{"n_layer": 11, "d_model": 224, "d_expert": 64, "d_shared_expert": 64, "activation": "swiglu", "router_score": "sigmoid", "normalize_top_k": true, "router_noise": 0.3, "vocab_size": 6723, "lr": 0.00375, "steps": 5126, "dataset": "wikipedia_en"}
Below are experts of layer 8 (counted from 0) of a mixture-of-experts language model. Rows are named router (the router's row for the expert), gate (a neuron's input weights, with its number), up (a neuron's input weights, with its number) and show model dimensions 96-127. Each number is 500 + 25 x the weight over its row's rms, rounded and kept within 0 to 999. Numbers have three digits each.
After each expert's rows: "mostly gets" lists some tokens that are sent to it at least half of the time. This comes from a sample of Wikipedia text that the model never trained on.

# expert 55
router:488494448571512464529496546488514509524516483495479506484515527522520495451502534486538515507481
gate0:475482505546479497503468480489519528507518470515504502499508524489527521494518494566477520516450
up0:455483517493489481502548528454505500502473532481486456506489507515508511479519515450492501492504
gate1:494497489518516466496515501473493509495508481508494459469478487500438499465479528504486546509517
up1:482517500490432522489515482500470526507487503458516501516450500502461509459489522475483500473481
gate2:493488528467516504498493490453493505466561499515503571527505525546526491481461501533507517521490
up2:504495489516444493504535473522440503520502498484528485473450522484482492502455517506443525476582
gate3:503487487511541489498477516518514493494533504467459537532484510525491436498487496469454468517500
up3:498531497517484479509481523473526510497526502516489497544494516511518465536457507548492510462520
gate4:462465499540535539504507511481472524507486479505508510472512524483549476469530532478490494491483
up4:540535495512473509506532471513489477469498547505474487534507484485473486508496552500481512452530
gate5:550534497518495510497491468511556488516504471472507471486527481507447523514438475484527530496479
up5:502540519460501506493506556487517525467489534498501486539498478529545478546487484528481524546522
gate6:509495467549520511549510517511520528541497501530462536519548499493498497490479515486462520472477
up6:514503510452505491547506514459461527515499482476468470480516535497497528549490499477499520499450
gate7:475501534500476496500482476532518576491470511497522526519503528495500522517540492487517502459470
up7:496494469527484509471500510534474519497509513514557480507503552452505489518475508492497485490493
gate8:454498478525479496519481469527480485514519523488453465511461524496525458516501473499532500531463
up8:451464483513482519482460520532459484467507457516498547503478522493569501512513501444496493466503
gate9:487487512515482512469474521513493500529519451539500483521476453496509488470483469457464491530498
up9:489486484514510478503525494490466546495459523556476458496525535531503489517510524500516499493484
gate10:509465475494508477503499522455504543532485504508473462484508531489524507500489549517489483557479
up10:488494487512497486514428518481491491492533517526510484537524449508478510484467511467514519480489
gate11:523536468517518482525533511485465520479495477455478511528501516551473486488446504494520481498473
up11:473501490493500497461500523477507490488506516491507492517485501507491532514541506510501506483498
gate12:513495528555483505486469470517492517497510472506530499503499484529485491492540541517485486502475
up12:511491474508491531527476513468510541493508518527480534519509450484493525521532543500530495516482
gate13:471492487460525497518548542484516539526507471512546507485532511522488516490533572537424512513521
up13:509508521525490536479537472478494476491483480493517518486479470462461472504474490525502446523523
mostly gets: "won ", "Award ", "Nominated ", "ranked ", "medal ", "—; "

# expert 56
router:460450496503502525465486484512537492468535511480494519496520568463519508468508501532498546486487
gate0:509478514495469488523543532453518515466475542509505447460473496464507527536506460486544538479534
up0:561479482517510525508521539518484498488484480492493495461486523463471509491538497492548504471531
gate1:492471498501539497512468484551496491483525479526487528508490578485489508471528503523489538481451
up1:489492508543527468512508485495526500484521483502478486469510530473493488466534519528498538508503
gate2:447481482491486490496508493556503490498504474461500490505460480488488517488494494535500539451431
up2:513499461521486524498541494507490493479525483547471510440490505459434469501514529464533432519517
gate3:464508493544499541505511489526511496482508470497530462473514465531538537506505508546514539488459
up3:504501564482506482534533500502499503533502538516522462504519485499454536491519516481489497479484
gate4:477482498468498541498510480517526489505503533551500489478492478455530532483524485490471508488469
up4:461472477509472544493471489562505472522461480511517493492488488481506555487530515534508527529490
gate5:453499501509529423546490487479506522489521477506496492471494505535494531511469465507468499477445
up5:526536503500474501489542537482501513481502497484520530505487507528492505473437477469470493522491
gate6:479501473524509557464489477494502495501517482524508499459507517486514475505477478496496537523518
up6:542496510532499498512510509527472498499525483480500554506492464591507454506468542494550541499516
gate7:487486527536518485504470497518539502509479471523509507516471540479560453482515488530521470502496
up7:496529491518495448506478449498549489522484515534513520487505499515512496491497518519504510516473
gate8:499503531499538573501474508466488558485525501492541500480498526513501481530535468531478504494526
up8:485504526551466484473538457492483540472532543514489514508513525502498510508518462484550505506494
gate9:508490461496503503515492477454513507520477505485536502548505453455508515456545509495480545511508
up9:481464475461506501525505496468483454510503484485507516469490471500547441475510505507476509497489
gate10:492483462494514449501552482501507470507478520512469531468490521479509513519492505543540516510466
up10:528508484564488466523519477502526499428464488526529480459495524482489527492472486539520542476491
gate11:469474537569492507500487510531509505505484526494458526515521541520457512469499568509508490522466
up11:489475529539493498493556474483509472528494497477479500514504511508521461494528532463483527500521
gate12:503480510502499516505509507465558494517516503525489478486463560470531511512521505513512491512461
up12:535498510506511506501493538511508511446512538492457492541535555482542470468496513488525506478444
gate13:513475540478475512493494514494458484502510507490492521559520515491485495499465506466508512486507
up13:515460484451505499469514510491485476486500496522508526469507483438491469481486483484536535472544
mostly gets: "University ", "States ", "York ", "World ", "ton ", "National "

# expert 42
router:496499520524469499515512476528517530473536498468479489493471507460474532538486483497523525474520
gate0:497495529549487504524506469486502524481478511480534516494464532462501540508499482490539487487513
up0:481489498460472491462512507517491513509500503527500478515481474504520484463503521475532425479517
gate1:478498515492516503501519490496493504457475504450508502470458508500508517537563505499520498500503
up1:523464482476507464498529489523476511502484502470473458473485524501458527499510494485512509477511
gate2:503566504525517509504522470484469523499538472498511445549489523470482553489491481533474501486441
up2:480540497515509514513480487530520514522480480482499515494477487511486497491463504558518547534488
gate3:508518533524498522531473466501514504499551482515472541501473499466529494499480488496482503502517
up3:542520457469478475452513506454521500467481512531513491496486486526503471540504494469518513499543
gate4:508499525511515533516495484498516502517511527484490464483494496472530508496536471473513525480497
up4:498492498479508484490501572463512518519503552499510490536549536524474532521507486506444443525490
gate5:508548479511477491504515471515489515474519503515470528516475542492517491543527516501474524567512
up5:516496494510460496478530485485480547472498485525505496523476497533461491537490522497507476548548
gate6:479526534461531528520527464489501532485503499508495457543482538509499504539505499512499506506459
up6:504501474484498490509507536480496492502508507499435474496505483509479510480489503475477508533439
gate7:472495531527485486517513476442472488513491543506475496537524525510486523500496466518470484526431
up7:516504521483494500497484523539540522507481496477500498536490458493530443476534472476501522453480
gate8:508523549518461508511508463459518536484554538508471510557505505513541522489467517516457525519519
up8:499509454536550509476495477490504474461460461525509462487530482488494475482529471486459461467477
gate9:470505538505514532500499486502522499456525433504497530447505508517521520440485529500509527518498
up9:515470533510523511530546483481517516466500435498525518521526492531409497480513515471481538499524
gate10:484467477514479528566476491517504550440485467507484467495513467509491523515489550477478475504507
up10:499521523495523519525492509520511490501486487499487510570506548506501510532447542529437488491500
gate11:492511533483536485524507570503505466521508523505467501492456504495443476520484493478518558463494
up11:514489516531547468512471524478494497485522523518494497506472526502476473444433494462475465526463
gate12:462516513508496505555495537479532562502513512487533452548466481483460493522489517479517495511533
up12:518474458486519489521507488528408472484470497484486513468556497503497529523531501513461492493473
gate13:498509543517542497515470474514492486496544525484478513485433511510523526500509499482509534502505
up13:507507460540508504489437500504460509481545498548508503470496460446519534531444499498505503492517
mostly gets: "cont", "Tr", "br", "Br", "=", "medalist"

# expert 28
router:485495514538513517481464466510499534484535482472465506512497499464497507486524488516504533520467
gate0:521512527552502489519481465463534514511523514520477484483549490521478498524490485526503509518488
up0:507476461443463501528532470514478481494516464499544517504484509525495507491477522491463482532528
gate1:483512498472523520516478492511487503490439509462491473497505496500542472447501505513515506460481
up1:515507527513545587504475478502517496469500503464459516499514536517505495476529546530469497494458
gate2:515461519493497491521455441512511544546539485523495484506475473484510486510485491500509563475492
up2:494507497498460455500558536501442486489509507516503523491502493551525521500533454461565535531511
gate3:515502520523507531473514489489539474522502518522489523482498516499516504508463481533494518508529
up3:527465501526520477494447497497493477492465506499530527508504485514487500484521492517460481506469
gate4:515503520473535482498482495489475534471475497468530453485480558453507522526525496557480501531475
up4:524494509493534493481498502499549503497505519469514466504513537461504533497481483506500524507473
gate5:466544484502479472489513462496522511542500499525488505497428505512505503542493511539524495487444
up5:520493507521492536497504509507502513499512475515556498470498513470492476517501494489497475512484
gate6:478509492494496506476529495500516512505527521492525475459533537474512464469497470489548481492491
up6:482477508501487485522498501508461472529495518483501491534500485509535525520488496518500464484519
gate7:531486501487497507526496520496482518503509473485542523497525495493488546552485500514505511526506
up7:500524536517515498458502528556486501523485499509526516501512517516539499494511481508505476521502
gate8:497493515495503444538506488477497475500518495486528468464501496481509538524502481515501512481463
up8:485518511515481485506478502492507478540488522491505520484443482526520502470503503548545491497491
gate9:494497508506480476511498484468468505512561487522511492439506506491546546534510460482507538509446
up9:517504502451535520453485558509480486532457495499501532519526486555491483476519524544473470511529
gate10:462496531563478472519491481536476523499520519497469515509474516487487494480516476512524456518490
up10:515505450544493477500501479523441523507505520529565449550547502510496490506507487488484474479565
gate11:449542533501460518476507504511505538479494508497498493514524484522436499502462493490514488491480
up11:523527510505526463510437481481480440511530488504520507441478534506471535512477481476477501499480
gate12:492479497503498506494488509524488522505515512486477499542518494500498502489539494520490535483515
up12:479509526463512499512474467496514488513481517504462489558452511500514525460543506564488510530502
gate13:470490481508457498530535484510532534468547469504487487499492539494541461494521487504513508544461
up13:475500505490478518520535486517523524480522452471529507447447480474529492583491470519530492503479
mostly gets: "many ", "these ", "local ", "several ", "political ", "new "

# expert 30
router:491524472500512491465492506522498528510518531463477483503502538466494533481471508511486511505472
gate0:471535488487527542468536555498515506473485510451521460504504547478501477495486499517492477551544
up0:464546459496453520479498513521466503496487479534540479497501519487481521534480488490466532527523
gate1:466546474494536491492475460495510499477512524465515490510477519497482538502496459531473534471502
up1:511466482495503526487501473499528530490452458503514479494490464486500496511480494507506523448479
gate2:501498497501534484505560534531495498528510556496483480526468488495533538461501553481510493489534
up2:533485492512511474486479506509510481477501492504488468478490476506510522474481512483536503530517
gate3:485545492500483475509511487536490531520505485533475446482484522459512492527494526524471506515511
up3:531518529483516468515483486482499505514541508485497496481492520541528487502531513447505451444513
gate4:502483483512511533460512465489536474541452527507480491484472518527445518528492527526482543474469
up4:502529456520483497503515524524492512476529520466493515515489484495478497469542501480467473486472
gate5:518528476431529537483515533497517481463532503476537495473499469504529526563467506470521502477489
up5:510425524519488488507473481471480518518498468517486497482493518494488459437476457504465517523515
gate6:509543537489516493515467518438471540516509521454459486551469557521537481471472510510467495499487
up6:522533490495491516492555511468468498496496522491513502476456496507458534519521487469518528517492
gate7:506484536489529541535499548530533529494494529533474528505501527500459544512443514519489528490503
up7:504513493520526481468481520513513518492513523564519484502497542466535509503434491512477480513467
gate8:504507504494478496495492460475483451539485498535487496449531511461520541493451516510453504516492
up8:500474517481459527539532498509510508565479515495546508485481487542452503545490480489501536494479
gate9:517545488504521499518532457472484533522534512493477469520490510522522502505473514525493532519472
up9:508483505521486478487507585473483486522478510466484475524492478483488534472550509462531512517540
gate10:509541454502510521506477481505501503470471544478485486507450478490472522540483490541526531500503
up10:464550487483481540500494477517518457506505537500455499532454520506456549479457496511521495479470
gate11:473510491463523468507477531524492508542527499534498461549496482526532440466463505520479525525512
up11:520500507508515518539530514502461501530499513532479528474503477497467500510529471479502484521503
gate12:450522462478489525502455513501467511531526491533473508507469541514525475494512518524517489505488
up12:474532499533487543470458481489493494531492493524522512489549486517513512480494480493494502494492
gate13:487519502480530501526488536500501507495519525441501500524459477467447524527512508478476521479513
up13:498487549530483530524523509487497453529506464527503532517490505509498496512472525513519508498519
mostly gets: "lb", "@", "Note", "Dec", "Sweden ", "Dis"

# expert 9
router:500472490514513532488510515495520509474518510448466501510504529508469514449521550511492557478503
gate0:494556494499495537528535528450527515498478501464534481560488513491507473529500532503483519509514
up0:496524488544501498524504508471463497536467499471517476494467507497506483539467511508481464462518
gate1:524502458496516482529508501473572514502461461483483512497483539520455519487516529471494507524491
up1:510476464534496558483469508494519497507506483496513515490510526525498505498520528459472497451484
gate2:513502508505463491522473510494482499499505521493475513526480535491508490453466543492517537486468
up2:486505500507476527487463522497505490499485529522473514453455493505501466499507521501529538482475
gate3:506511511501479484529486525451490495507486520535466500487503525522585488496513526554515460518468
up3:495454497566529483492526528521526507534506489496472486448510494539487510516510553500476492496477
gate4:516470523473499514509488518459526483461514493477476496542516549484485512503470506486506448487486
up4:465451510495494518510492541484465479463480516477524511524512503487484539517532484464482497479512
gate5:497476526512508511479501533507525476484470491462434494500479489498506488462537497530495531500487
up5:510507499434485498509499530508470477457480469498491488500466512513499465497524470487499479498476
gate6:510498496473483546491552473501539477529536551510508480497531523473497484458548485463468472460435
up6:517477523447514543522543525547501503483483493496525508513479541504521516488485482496431483514465
gate7:526489527485503494493486529523505552514476525462533492541441544493510504484507515501498469432516
up7:539476480487468505506502491509511467482484505514510478519478476525502471504474456531483469455492
gate8:493491487514504494522477529483428500558501511474481487496513512482461477515540482524462533501522
up8:496464514461507501506505503482527515541485490497498508513476496505488529519461483501451473518507
gate9:479453501473500508488510473519497534490515496499502513470507520482521506539456471518491538515507
up9:485474537517507478476501446505525522469506532490509502519490540475496519512497499498477529520503
gate10:535476520488471577519500511504513467471524496462503487508508473528535474466490523547476522489516
up10:464490503481510561518507514484503493464522547482466503497490521499479469463516473432447485467520
gate11:512484473497507531520479485483514487533506547470439484497478534497505471494508536500484484467479
up11:554524482515481501484507465454502504514454506497507458492506506513478544541492495503495492481468
gate12:468521481534529539482524501491507529491526507492476495521491548522505530538507564480526532493514
up12:556529466523500501504538458455506526503496443516521468518453513526501528477526509491521500482513
gate13:477484505512495532517518504509556527506535512484490525513491546473489527469525512526476543466498
up13:488526473509515463519509533492452485567502455526504460460477524539492488475487507492538493513478
mostly gets: "located ", "Airport ", "University ", "east ", "north ", "opened "

# expert 53
router:506502519518505516492508488481504480467521522493484534513449520450506506510464480514472511534500
gate0:495487539509472460475526508517519502514478552501468493525461530479489528527467490476495509475461
up0:479493462501541491473481490493482481545496468537505472487511520513497526537492492468543494486467
gate1:521529521490563491503470500474501514491489535465492482529435475485516470476478453540512522519497
up1:495521526532495515532506440463509511492472497479466524521469498472503565482500519492478502503521
gate2:508487535483464542487492478514499528471497543464465507542491533452530476463470523492483494517512
up2:514503525550515473510479507490549487535483490534549489468502503446518464500536494497544475503487
gate3:500514526504508503538480478484477481520537518477560497505493495540554505503480501548471491533514
up3:527502513507499508555462485469514514515495523501504458537433492556518477472469486536462456521507
gate4:473493570477447522487482505475507499428555521521517551495467500480562510478515463532513480536458
up4:506492497473465496494506516500497484478523515548522525481496489460512518534535485460509550491478
gate5:498514489500504501486477513473532507486479478502488503470420475490483518506547465531477488511484
up5:537491509476501465519442498470505535444534517474522527479444504497492524504514492553546520494495
gate6:510505505571492545542474519461513504505492536505512543519480505497528514517485520481504513503502
up6:523484473479518501481511486510492505549470453498471518512501502527473449473511516512477452499528
gate7:506505489497497508488468489499514534477525507531481549515503477481481511514487510480493547506501
up7:518525507482511471513538449480513489489511511498516476501512495504519519490497485460501514492509
gate8:514498488479471508485487489477534518479479513495512545555478498464493485502479461473455486536536
up8:473478506483543462521491498511529520505480481433503515473496476517516486472462522531512535518454
gate9:520551522575499488530506482471507481507488524512514538481465545461492453512497482504469468470479
up9:495493482449493471477461492517517544513523480518520483549542515521521490519498512511496481482493
gate10:510491490514471523477501458457537487468544492530484525522518494501514489456459487469506520480529
up10:490503446491470475499537498494450496465496506525453459498545470470514539494441497474530485474485
gate11:521512510483518498530545458493456556504540480486488532464458557502504526493501504521460504554464
up11:454497491505494514439504478499524483541503533501504508475507485510514521531518496472477500446497
gate12:511523549483532499510520463540504491493471471484442511496481569514495513487486482500462475517490
up12:515511463517494485510566481493526505505497487531552485525478517519492486518483511517502503508516
gate13:482473532507438494485510478487538475514472515519474519499501494470451488540482464482490476507526
up13:498492509503482485478498514485486483484531521517486527474546512499518474500522450519527483524455
mostly gets: "northern ", "green ", "western ", "water ", "eastern ", "southern "

# expert 25
router:511524482488496490540521470507517510500519489513503507467503542499473541510525493482535493507504
gate0:481524485501518485514527500492535511515492493509506500475520524518508480538480521534503470470483
up0:496475471543477490519519482498540496524493492493467486494501491517482518497480500525510483492509
gate1:523507490499513495523493477521503505494475505540516519489487538488472540517536516528471507510523
up1:514516504554525465488477551449504528472492496513495538532510456519524547513514522469475533547465
gate2:490504459489485498523498486540483499502517510486509467509546459478489505502502523564463526507471
up2:478461540489503488464505544489521515473497492505536486551511507513509527512543501419519539524515
gate3:488508491483519539542505481482495514513489554540509511463518509486494542467480476455482506495475
up3:514500553534520529543506485510533514518520534496433501473503481507519481517515485493458489489500
gate4:491564523493509492515516527506525533489509542487508482504468492481529545531527510498506492486492
up4:476500513531469501500483477484478505493497494492508514545467512489515504501520491473520481468535
gate5:503517498506519476523499480552498507514504493520465529503506523477506507503515515480507527510502
up5:505528493473489483487485460521515529484477492544532535495488522496494488530522488488505517528468
gate6:491507535518561499536505474519544492504514495472437468484462491525476493494492518511477524482464
up6:546515491496553521491483453518503473500520490516502546495507508494539491465527530487474493495462
gate7:470486465520490514504505523510519479507483464497500509493469519502509535477482508494526502503485
up7:516460443516444440500465525493500538479492497518522468562496526521505484513530492507541479518487
gate8:472532503461491488497539510473530522477515499528514505471500517505496520508531496531525477487495
up8:487523539466509498504503510479457485460596523493478532508453509508494502482513503505448437504499
gate9:475502511502457510517486492491487542515487548470538498487512522486535515516519499530518503468462
up9:506474481517511474556527494475518508501512498491481506488519502434512526476473501549491479502496
gate10:501502483526461538524486505504536499531443500516445468520491528502429463517483511486516506487512
up10:447484471469515520519510513511482456505519445512524502483491514510474469507505484474493495560518
gate11:515490507511485505512482511532493526500473469538506468481519532464479518488504505547492490544491
up11:510556507502520504501502514491493459521487470500525463430490481466463561481508480493494513561527
gate12:500495520547492457483474492505508494506506470528500514470486503524484521508536508524509485478482
up12:503498518460526540489542500499420517509487570504504512504501521467479540479514492495485523515532
gate13:503544487481510492513516535458541511501496580523488501474522500478541494513490521519499503501486
up13:489508521516486518525454539437536531512472524493495516490520489514502494497503505472496506450485
mostly gets: "ü", "Tur", "10", "ö", "12", "20"

# expert 32
router:504456511535483521521510490507528500441532443471513518512514509483485496481522484497520525506477
gate0:500488486507505527530473517475461493490531499451496553526505503504513452473541452491453503518536
up0:497476489523504524495530472442450486523540507451492525499552480521500550493499554505522469465476
gate1:507521475494463523544476540458489538493479496492532494473436468516517506463487497448522539514506
up1:492470508501486488513508459483500493493509539479500487503481493534496478481504499513549480514523
gate2:516491485487443541473508486466528505487484520524523498530471480501512498537540500496479522506501
up2:529491529504513500478456520460516515473524507524521570496483531532507475510477475486487504492527
gate3:505476488485539567509502483490526481490507541476488496496510486468545465492509478498522516498492
up3:523500501501488523510485468509516502513500501507553518502532497473545540519506478494485475499452
gate4:515477520500517519522485484515494468510515522507559490505519490481535505506520540504488504438542
up4:498536486533505469513501543472539517520511476561498516526473516501509471512495510409418502498508
gate5:510501505506488539509554478480520480505495488457501489499501509497541457500461456502452528504488
up5:513503529503524431516467539495488536548470503557487507491479510485473529525522532502513513517484
gate6:496516533502454482491496515539540486449485487474482571548515504499497524502495513523508480538548
up6:514508536493515528468481503504564480446503519484465510548519511464487526501506492529483551515563
gate7:507492540505488503492479517525491494495533502551481547500554505477525503472559475515527530543488
up7:515498470504498509484515488496504475515500502508513485478523491491527481498516498501484483515493
gate8:498500493506482505472516505551517548433510499471505500492485514485508477502491504520543554532513
up8:505475484480528469500527477488502501503517495499480482522520475551464455469551471507467519529496
gate9:499518480441499492530494501521511515456520509467504486541499505538497484497534515454450533499511
up9:567517491496508475481543483519477458510498491501505459452522533466472454464477488500524493515478
gate10:466475540529486495508449478510474504487491496498493485496480492503514526491482479518494489488465
up10:477485513506499483507500450514544500509481468529535487547483494547484478485447491497527538449512
gate11:494479502457461491531475554515482541468524472523509500499517539509510498515467542562539496453501
up11:509496516487463506495524558458479519483493521488528538498510472478523524524504521527508508502513
gate12:505503531531456508493519516487522491478490462490503561505511485505494510530523479558532536493460
up12:461498500500507473529544478493480528512496477485531458518492508548459492492507448525501500504502
gate13:505495531492490488521461484503506547468492481492536477518506466447522485503553543510534542566544
up13:518520512542484502504485478538512512486437485486523530505493514484518500535496506553526554534540
mostly gets: "school ", "public ", "member ", "football ", "political ", "role "

# expert 3
router:497550514525453514520485484519542478492527520497492546524479549469494450498541473510552535484514
gate0:493483536536504497542482475519485513507493483528440507498451502504516495466455506540489526506496
up0:484540486497496490520481483498475511485520495483478498508475518472496484487521537500514524523497
gate1:500511490510485544525480483513515481516496492527511521517478558474494506478463481532521522536485
up1:510534484521490532523525477503521493521501504524514478556495528469467498472454481527515507528499
gate2:453480563518516547518505501479497494530483528518488532500503479533502515505470521475528541505504
up2:508506471535535477505439477474467509520496467540504476511485488479502507453442515546487496526494
gate3:525492491511517512460499476525506517482515482471486500492534506485488476526537501480484545485486
up3:485497510553499486517445458491505494538501514466505473512500474494475554518454512515509506510478
gate4:495490499453488537538527509515505499511513479499483509505519501484523517528530470506527474433473
up4:536490479514477535472536472511482512533524460546495491478513476548496491451527490531434506498518
gate5:518516487523484506483502471522516520502534479478539527522503509485504461492488505532478477505503
up5:506508498499467506519510515496521523473504541510533487519465518463514476513468449530466481515520
gate6:455480519545484457505515491489493535521533456506482509533495554512467461526481548508501486489509
up6:565478484461494511529516546508456505488517487531544511528492460482509521518470488467477484532493
gate7:488488477550469532525525492524519517492487491511545495560509549525492509478459544523535571491509
up7:488473488499459513502545502491456544496553528493492474487508502510544502512481490520503542472503
gate8:472527464544499470534497519477509510463543462494483515527491531498492476491501503507501459575492
up8:502484560503581506493496460524552524533468474488541482479528484499499451493527481474498445470489
gate9:480498499556514506523469519505525492496489494491447532483508506499499495517487549552521493497534
up9:509520497523500478468547494483508485467488499508564513479461538512461529519499506461478504504491
gate10:534520464515481557498481527480501521515515489524534489525428488483514477510538514485466481473521
up10:528491490467518506474519524514486487512489498462508506514505514502526541534509497512519506518441
gate11:500530524525532526512530481465484510493519506459524516542467480489530461479473548467531534542497
up11:518535477530508500486495522539516481467503525487452532532436511465505493472491470500533549499504
gate12:513483474537508490493494500486520496514510520515453535505470489516512488486486531538525557520518
up12:500507529481476498485541494483479485496464510452525485503496507517526521444499479500471494484499
gate13:524467516476509524522449451503512494528545464490509517493458533469518494500504486494485473487477
up13:504501482505493518494559499486488502520510525512503453526471530510530464516515492487490497555490
mostly gets: "-", "In ", "–", "until ", "After ", "During "

# expert 5
router:464481555514492531517520521486524494507493511473491523486497509522521521516508482495531503461533
gate0:500475536466484562512507503523494510519474485523522471545497533490447461502513528515507434508509
up0:512511473507518507507479529515472479512561474475498505442446483496497490512523517462498515529492
gate1:484510531478565511519493483515521523486494482530519486547492495507531522526502503504542524493497
up1:459515484479500488495525511529490489506561512485499462524469532490510484495542462531503478463465
gate2:491519490528516464562513484491522474496507521521504494476464510462558478522520492498495474484461
up2:487516481512472515504482510489472526536477542469494502483515486499483436491456495467475485537472
gate3:481531500521499525482501530455495534517483530492512484489488496536497485514517500448506539479518
up3:517508487532519523512478484468534480515545495537512504497531481481455480496528475511453477496497
gate4:474477495545499527525510477535534511474474455510489465508491500482541510539474477524483504457504
up4:472465485476524505478516516507522496509491437505475489503476486503453527507501442479487562521527
gate5:488473476484462524473504543479519520518482514498488507533515470521522478533529525538504537496433
up5:539496534474508482487516510487489476476497506481490505480473488498519491502523467492512502481431
gate6:477499514506488547502552485497500541491499506452497538535474507518411473522518441480453499505550
up6:439495504539486489463496494498467508486510459499496484499537533497513466500500481463481466507505
gate7:511485494510498488513496489534542506486495510495507509503537513467465525478496508528526536522482
up7:537499529473519526507550540440511479521469490528478488476516523527522519526478505505514504463474
gate8:521495545494450493498513482510495514490525455483491467472490483510474538527485506488494558454509
up8:474495500482486549496492513505515443493499489487490571480458488535465467517523529504507521482483
gate9:433486520488512546519519544509488514531498519504514487484520537513501501535489501512495527480517
up9:474504468494490483489485534516492482477512495519507497513537500538490524505491500545469521490532
gate10:482517491500497528505529482496509477524498519456497520506476481476513478527469494533506501460495
up10:501504460496549472522477451496501454483504536514466484514452533493484515499493520478473505495516
gate11:476502470526492505543522498523503496455508497539525512487468474492466487473511501480501514501548
up11:536520496501512505486475529505489501559475495423507515499511512543494516527504473512492531512504
gate12:445508496516495559522523533491517479508518524455494502512460500509474478532509494498494510486555
up12:493517492480482490481498486500484462463455495515454458482523505506529527494525522553465500461522
gate13:495505520547477538440504503522519499545483525479454489501481501489447483509496467488522506529520
up13:492508572502458442472477490504486480500536517529489462505533510490470489502526539490496474514499
mostly gets: "Dre", "You ", "My ", "Me ", "!", "you "

# expert 16
router:486450522517518541540483484554527530478524509525452480494496530501520512493548500517493520502478
gate0:490512516544465478506498459510517499470475490503506555471486524516500473494502509513495520542473
up0:502481453465483551524473478513490532505481515532523484518498513499501504463505456527468505516506
gate1:483513520486533491514505506531518541484524512527459479532498507476488503478529551525490488491486
up1:505508546459445487473515524484496495492513486524465546506502458496493463479448472498516507581486
gate2:522501491537486526537530506503501538502515512497433473471468498510504496497499500487473528536460
up2:496466506503501547521496502501503529532516521502473471475520516550534487542480520471535504484478
gate3:438507504520523484512522473491505529479478544489506471510499536502525481488527457553477504550463
up3:546536487495543468577540517463520449523495476494482502484479448501488531530476476504465519495462
gate4:449502505507517524537522447497477514493599519506502502467481506490476477525536486503441537497484
up4:526519489478503485496477510453513450550525497531485503457488481469470522546481481484482464451491
gate5:498484496490494501451494499521540505440462501472489520538485495472493530531488548516501552498495
up5:502492512493490549461501495495496491481486477487504463502501477495424526514515546524487540534518
gate6:528484490468470507483548500472495569492514531538479480475502490492455512482504514533487454525486
up6:542507473494550545517499551496493520500481530438538475511489470468520459475467491482509511494460
gate7:511478566468471480506575466536505535497527488491498470517513513510475458502497526496476485501500
up7:516511484484509505486504493550540499487514452506519495551495501506498456503543484546486488526540
gate8:492497525513507537486513475534513491465475489522447496518453523523493469533522490520491481476558
up8:499528518413447517469496509454483518491529475480535524534504436448475462505505469465492485496519
gate9:510490477518479528494534537509529463522507508511492466501485540481478512524551485514515528511517
up9:503539504452439482508457507540494550496508529506515516552477481502481524515491494509484482519479
gate10:456452490508488520496489492502506517500494473531513516521472476462534480468537484512498480493487
up10:523501469532528521508552503484477518487531526453459513547499467556493535517479554459479513525502
gate11:497475492499488586543433472511510491523519476518558527493490507474505471534487481505523492510456
up11:512485490482513489479494497468495518439560497514484533473450524524494446486488489441475489531456
gate12:483494547497525503494499467513511497515503548506448495515501519519479528543514540520545502463519
up12:505469483508480483472479472581505497547480501505512505522533482471523509535511514537503484499463
gate13:487462535549476555474479488488518540483528529524487535502494522524486494474512523514524500522475
up13:501485524503450519524521506484530506510505475525506514511474484498499514478505511526527512533493
mostly gets: "RA", "CA", "ML", "Cup ", "League ", "NA"